config = dict(
    d_model=128,
    n_experts=192,
    d_expert=48,
    d_shared_expert=0,
    moe_layers=[0, 1, 2, 3, 4, 5, 6, 7, 8, 9, 10, 11, 12, 13, 14, 15, 16, 17, 18, 19],
    router_score='sigmoid',
    n_head=3,
    norm_place='pre',
    tie_embeddings=True,
    beta2=0.98,
    lr_head=0.00958,
    batch_tokens=65536,
    train_tokens=464600000,
    dataset='wikipedia_en',
)
Below are experts of layer 6 (counted from 0) of a mixture-of-experts language model. Rows are named router (the router's row for the expert) and show model dimensions 0-127. Each number is 128 + 32 x the weight over its row's rms, rounded and kept within 0 to 255.
After each expert's rows: a language model's description of what the expert responds to; "gets" lists some tokens that make up at least twice as much of what it gets as of all text. This comes from a sample of Wikipedia text that the model never trained on. Tokens count by the router's weight.

# expert 30
router [160 139 112 185 148 116  98 162 112 158 150  82 156 125 151 169 131 134 107 132  41  80 112 135 146  92 167 138 103  95 129 115 129 145 116 174 143 102 110 115  82 177 115 144 106 145 154  99 119 146 136 149 102 134 159 157 112 121 181 120 165 160 141 154 120 148 128  66 142  93 163 130  83  74 120 108 192 123 109 147 139 132 166 161 106 126 116 100 166 151  92 152 138 150 131 145 176 125  88 101 152  93 154  58  98 133 122 134 125  91 133 138 126 184  70 102 203  93 145  45 141  82 211 105  87 167 105 199]
Table and quote delimiters. Table pipes, closing parentheses, closing quotation marks and semicolons, mostly in wiki tables and after quoted words, such as "green", (human).
gets: " |", ")", "\"", ";", "),", "}"

# expert 38
router [177  94 128 148 159 115 162 176  95 168 174 123 121 129 103 176 180 142 131 209  91  84 114  62 170 130 143 154 109  93 121 169  95 122 114  92 112  90 124 121 125 147 175  90 151 141 134  43 131 177 101 106  55 124 120 132 164 178 145 137 164 130 174 139 123 132 138 111 128  82 169 108  72 152 132 170 138 115 127 171 113  36  87 133 143 173 162  91 152 114 106  86 150 126 188 152 115 151  85 101 145 143 112  95 140 112 106 164 156 127 128 129 109 108 103  99 172 109 110  69 134 152 156 111 121 134  84 182]
Table cell separators. Pipe separators between cells in Wikipedia tables, especially after a filled cell, plus colons and semicolons like ://, ):.
gets: " |", "):", "://"

# expert 39
router [152  99 114 113 141 151  75 127 170 108 149 131 169 140 137 127 153 165 146 147 143  78 119  70 138 103  76 137 112 101 132 229 161 127 204 114 147 107 145 113 170 138 110  74 120 110 142 113 135 136 120 144 144 172 136 129  97 139 143 149 179 133 117 128 115 124 178 115 107  89 174 114 110 192 117  90 134 159 110 141 108 127 120 207  82 112 117 161 159 169 107  47 135 133 171  84 102 100 130 127 138 173 144 107 134  54 181 123 170 153 130 133 171 145 112 104 162  99  73  87 147 170 126 108 141 182  48  95]
Connectives and relation words. Commas and linking words that set up a relation to what follows: due to, according to, compared to, along, similar, respectively.
gets: ",", " but", " due", " as", " through", " along"

# expert 9
router [144 166 133 127 145  78  98  90 161  59 117 103 125 114 113 103 179  53  90 135 119 138 107 125 114 152 108 125 145 107 162 143 124  98 194 133 176 105 138 106  69  59 165 135 125 118 163 115 191 189 152 130  80 136 152  95  75 114 175 161 130 190  87 175 112 173 137 145 118 133 141 131  81 130 108 126 169 133 122 130 132 124 136 154  74 122 136 122 131 128  82 154 128 192 113 101  88 150  53  85  88 146 183 151 152 106 129 153 120  98 162 113 104  54 146 149 193 128 169  81  86 145 110 149 113 149 120 137]
Mid-word syllable pieces. Middle pieces of words and names, mostly consonant-vowel chunks like izz, ond, aps, all, and table-row pipes; frequent in species lists.
gets: "|", "ip", "op", "ow", "uc", "ard"

# expert 63
router [106 130 127 147 141 130 107  75 108 137 117 124 140 138 176 164 128 105 114 220 120 119 173  62 149 133 116 169 122  82 138 162 121 162 153  90 118 135 155 179 155 123 138  85 168 125 171 131 113 152 174  98  66  96 160 128 163 107 114 128 171 119 101 181 124 128  58 115 125 112 203 132 102  91 144 118  90 153 145 143 133 136 103 152 122 189 111  50 185  76  88 113 134  74 180  98 128 138  77 146 111 110 138 112 197 158 128 100 186 121  84  87 126 164 140  71 156 134 110 141  89 153 166 100 116 160 128 141]
Commas and or-pieces. Clause-ending commas, colons and semicolons, plus the word piece or inside words: sc-or-eless, sh-or-eline, council-or.
gets: ",", "or", " (", ";", ":", " as"

# expert 45
router [130 131 107 209 118 137 130 108 122 107 143  95 209 171 112 121 140 110 104 127 133 104 146 164 130 151 119 143  82 135 125 150 112 172  97 138 127 135 126 103 157 169 149 127 134 167 120  95 113 129 117 127  99 115  82  53 107  65 162 148 111 119  92 167 133 147 122 174  97  90 135 152 107 150 120 173 126 103 106 188 221 113  53 195 124 143 121 141 161  99 157 140 100  95 131 102 142 110 152 162  94 152  80 178 144 113  63 167 161 155 209 134  85  92  83  91 118 125 143  87 161  98 178 135 128 181 154 117]
Personal name pieces. Middle or ending pieces of personal and foreign names, often after an initial: Tom-as, N-ari, Y-ouse-f, Raiz-ada, Marib-or.
gets: ".", "as", " is", " It", "o", "a"

# expert 59
router [155 144 124 188 172  88 169 180  87 171 119 128 140 182  96 154 143 103 125 176 101  68  89  97 123 179 129 126  98  99 133 165 109 135 125 123 104  88  90 105 138 149 166 116 151 164 177  95 147 148 114 120  50  90 139 109 188 156 162 138 122 131 116 119 113 178  91  72 117 123 165 179  86  98 142 106 101 145 110 116 161 122 156 103 116 118 118 109 159 111  76  78 169 112 102 123  85 161  90 166 165 140  94  83 114 154  75 132 105  95 172 129 174 152  58  85 183 100 123  74 160 120 166 154 122 142 104 160]
Field separators and colons. Colons after labels in infobox-style lists (Studio:, Domain:), table pipes, semicolons between list items, slashes and dashes.
gets: ":", " |", ";", " –", " /", " \""

# expert 36
router [112  83  77 129 151 163  92  80 161 175  63 110 141 144 137 130 117  82 141 156 120 125 117 116  92  75 166 160  91 125 132 172  80 113 117 121 134 133 111 140 115 102 161 153 138 129 192 115 150 132 112 112  62 173  92 138 134 124 184  77 154  73 141 131 132 134 107 131 187  95 121 135 149 122 111 133 186 136 128 175 195 105 147 166 132 157  89 126 101 193  73 163  97 158 156 158 126  93  71  70  69 133 120  82 154 165 108 134 200  93 144  90 162  73 179  87 158 155 108 139 131 109 126 124 158 148 123 151]
Spaces and el pieces. Bare space tokens before years or table cells, plus name pieces like el, ov, kov, as in Riv-el, Hapo-el.
gets: " ", "el", "==\n", "ol", "il", " all"

# expert 37
router [125 108 124 156 148  98 135 152 138  93  96  98 138 186  86 174 103  99 105  98 138 150 119 141 122 123 145 143 100 211 115 125 133 165 116 116 174 113 128 114 129 116 102 116 168 108 131  99 102 135 116 193 137  89 145  88 164 121 164 104 156 131 137 134  69 154  97 122  94 148 128 127  97 175 156 173 163 173  98 187 178 139 110 169  92 104 190  48 127 106 113  94 146 142  97  98  85 133 112 126  85 111 170 136 147  49 146 146 113  82 186 159  77 126 105 149 159  97 111  48 163 156  88  97  79 128  66 137]
Digits in tables. Single digits and numeric pieces in tables, coordinates, vote percentages and records, such as 1.3, 51.53, 67–5–7.
gets: "1", "4", "7", "5", "2", "3"

# expert 49
router [164 130 137 147 199  92 139 150 104  72  71  81 149  87 143 149 165  71 139 130  76 135 113 123 111 111  92  95 120  79 105 116  96 188 174 107 144 118 141 151 148 179 180  60 138  91 165 136 134 144 123 113 116  83 156 167 132 152 125 139 120 137 122 130 161  94 136 135 166 151 113 144 109 214 149  97 171 105 151 126 143 109  87 159 139 125  95 193 171 195 109  98 138 117 122 136 135 120 109 131  92  98 121 176 112 139 104 172 135  74 144  45 142 108 108 150 186 118 170 135 158 169  80 106 153  98  72 153]
Species description words. Words in species and biography prose: fore(wings), wingspan, numbers and durations like long, approximately, seven, and "for" before time spans.
gets: " for", " with", " was", " a", " two", " been"

# expert 26
router [111 126 103 180 180 112 106 193 173  81 113 169 116 102 177 111 159 146 135 163 140 131 133  88 141  88 120 124 127 123 138 182 188 181 180 103 199 131 122 112 131 102 126 127 161 116  95 140 151  54 136 149  84 155 113 147 129  84 212 112 111 118 101 129  85 185 100 103 139  68 163 139 137 107 130 157 109  94 153 165 184 147 141 199 124 131 148 101 111 144 102 119 133 140 146 136 127 135 126  76  91 104 103  54 132  46  70 176 139 119 143 114 150 165 124 102 122 131 126 124 144 143 148  96 114 166  68  98]
Date spaces and months. Month names and the space before day or year numbers in dates, plus en dashes in year ranges like 1923–1989.
gets: " ", "–", " July", " June", " May", " January"

# expert 35
router [166 114 115 197 107  89 139 124 160 107 165 108 124 128 107 142  78 153 148 128  43  96 111  18 160 120 119 180 136 113 118 109  72 187 159 114 139 102 112 140  82 172 140 105 141 140 132 105 157 144  88 116 133 109 162 117 117  92 123 120 134 146  88 144 160 136 173  94 108 117 146 128  86 102 159 147 159 151 110 142 134 128 112 141 153 108 145 130 164 114  75 142 101 167 176 138 127 115  55 142 146  91  88 131 108  83 170 142 197 134 180 132 124 161  66 159 162 126 124  39 159 133 116  88 111 177 164 177]
Commas and closing brackets. Commas ending a clause or name before and/which/who, plus closing parentheses, brackets, braces and quotes; also Ne-igh-bourhood.
gets: ",", ")", "),", "\"", "}", "\","

# expert 62
router [ 93  96  96 119 134 105 160 101 162 143  79 153 170 139 153 117 113  90 114 156 122 110 133 144 174 107  98 127 124 114 151 142 126  88 134 134 141 119 151  87 118 150 117 120 130 115 144  82 188 134 119 128  54  41  71 156 209  92 160 173 113  92 135 108 146 226 207 100  96 108 163 123 115 131 104 119 159 139 168 126 168 159 141 162 120 154 130 111 112 172 189 131 128 127 144 106 102 188  99 142 131  78  63 118 140  79 110  95 152 119 159 105 122 171  77 109 132 123 141  99 172  73  64 102 118 143  98 122]
Abbreviation ends and also. Word-ending pieces of acronyms and names like S in NCES, ps in Capps, plus the connectors and, also, as, See also.
gets: " and", " also", "0", "es", " as", "s"

# expert 20
router [139 138 129 106 118 136 105 185 168 124  87 155 124 134 116 136 111 115 169 155 155  94 117 102 115  99  93 156  83 137  93 124 163  86 110 142 150 121 150  73 126 175 148 144 114 130 180 192 131 131 125  90  83 150 118 156 144 140 136 162 127 112 178 159  85 111  78  92 144  72 107 159 164 140 139  70 109 129 154 150 190  83 101 158 109 191 189 137 159 143 106 197 110  35 136 130 129  82 110 123  96 137 150 103 118 100 125 165 184 112 116  90 104  98 102  68 180 105 141 127  82 172  51  94  99 144  91 134]
Possessives and word-stem pieces. Possessives their, his, its and pronouns, plus early stem pieces of Latinate words like re, exp, c in Conscience, exposures.
gets: " their", " his", " for", " its", "c", " He"

# expert 41
router [144 100  95 158 169 164 180 204 100 107 159  97 169 148 134 126 109 124 104 144 114 138 121 103 129  75 159  87 117 146 112 184 179 130 137 123 113 116 116  77 182 140 164 116 123 106 153 113 156 130 143 154  97 107 218 103 166 132 155 122  97 127 120 144 140  94 124  97  84 149 163 176 132 140 127 121 103 174 113 183 150  90  64 183 133 145 171 168 134 117 128  78  87 174 109 172 134 118 108 146  79  94 188 105 167 120  99 146 148  54 138 134  95  98 116 155 139  46 132 111 136 166  70 145 106 138 189 123]
Possessives and foreign syllables. Possessive pronouns his, her, my, and second pieces of foreign words after D or d, like D-ie-go, D-ü-sseldorf, d-ō-hanga.
gets: "|", "===", " her", " his", " family", "I"

# expert 57
router [174  39  91 190 171 111  82 129 140  79  99 137  92 159 198 166 172 152 115 152  88 107 159 107 100  90 113 101 134 120 136 154 141 150 136 103 146 131 138 102 135 116 174 103 141  87 118 179 179 104 137  90  84 145 126  96 130  87 221 151 107  91 144 105  78 119 164 101 144 103  81 118  99 145 136 148 155  90 153 126 213 145 112 163 145 124 112 126 170 124 107 133 177 119 141 116 144 151  75 127  92  81 144 140 167  68 113 147 117 142 112 113 156 115 117  51 151 137 153 111 105 136 131  91 143 184  75 121]
Year prefixes and dashes. First three digits of years such as 201, 199, 186, and en dashes and spaces in date ranges and scores.
gets: " ", "–", "201", "200", "202", "199"

# expert 11
router [145  91 140 157 115 104 149 144 151  69 116  86 148  82 148 182  91  94 165 172 123 182 132 142 143 150  81  96  84 134  74 134 115  96 147 120 143  94 139 138 128 124 108 144 189  74 167  61 202 173 178 123  66 144 112 123  93 120 209 117 128  97 123 146 110 127 111 132 161 105 154 122 116 154 152 119 161 124 127 172 190 124 137 136 119 168  83  91  98  92 119  92 179 162 171  81 170 133 158 147 145  87 141  69 111  87 138 124 143 130 128 155  93  91 149 116 154  69  89 103  83 130 114 106  95 168 111 176]
Numbers in tables. Standalone number tokens, mostly inside table cells, dates, section and ordinal numbers (21, 61st), plus occasional mid-word pieces like Piac-enza.
gets: "1", "3", "2", "10", "6", "12"

# expert 51
router [ 85 102  97 135 120 118 135 173 150 112 164 169 123  73 111 184 153 155 183  82 139  70  92  48  99 130 106 117 148  95 108  93 154 195 157 103 169 140 122 139 149  99 204 149 134 143 190  82 145 156 138  99  83 161 143 135 206 124 127 106 134 114 133 150  98 116 132 109 132  88 182 153  93 140 150 160 102 162 120 167 175 142 123 111 140 127 127  37 136 198 139  96 140 106 140  99 190 176  92 130 146 161 172  94 119 137 137 132 148 145  99  91 135 124 121 107 114 115 100 132 127 177 123  56 128 146  95 141]
Word-start fragments. Early pieces of longer words, often a lone r or a prefix like comp, sign, viol, as in Ir-r-adiance, Ent-r-ants; also spaces in tables.
gets: " ", "r", " |\n", " been", " be", "im"

# expert 18
router [ 88 101 109 163 143 150 111 138 167 114 141 135 155 116 141 165 126 142  82 185 165 138 143  96  58  55 116 144 137  70 107 134 143 106 158 105 155 157 162 127 120 163 168 103 107  89 202 147 105  91 151 140  82 109  70 136 124 182 138 136 184 131 160 125  76 156  80 119  91  81 104 174 121 108 138 121 116 106 145 140 167  99  98 120 100 107 129 156 155 177 124 100 158 115 137 154 203 114  87 130 125 116 148  75 139 141  85 128  73 104 169 138 205 120  58 155 167 156 110  74 104 140 110  74 148  88 157 134]
Lowercase word-start pieces. First fragments of words split into pieces, often capitalized or lowercase, such as Comm-anding, Reg-ime, reg-ards, pe-aking, or-al.
gets: " L", " M", " S", " R", " He", " s"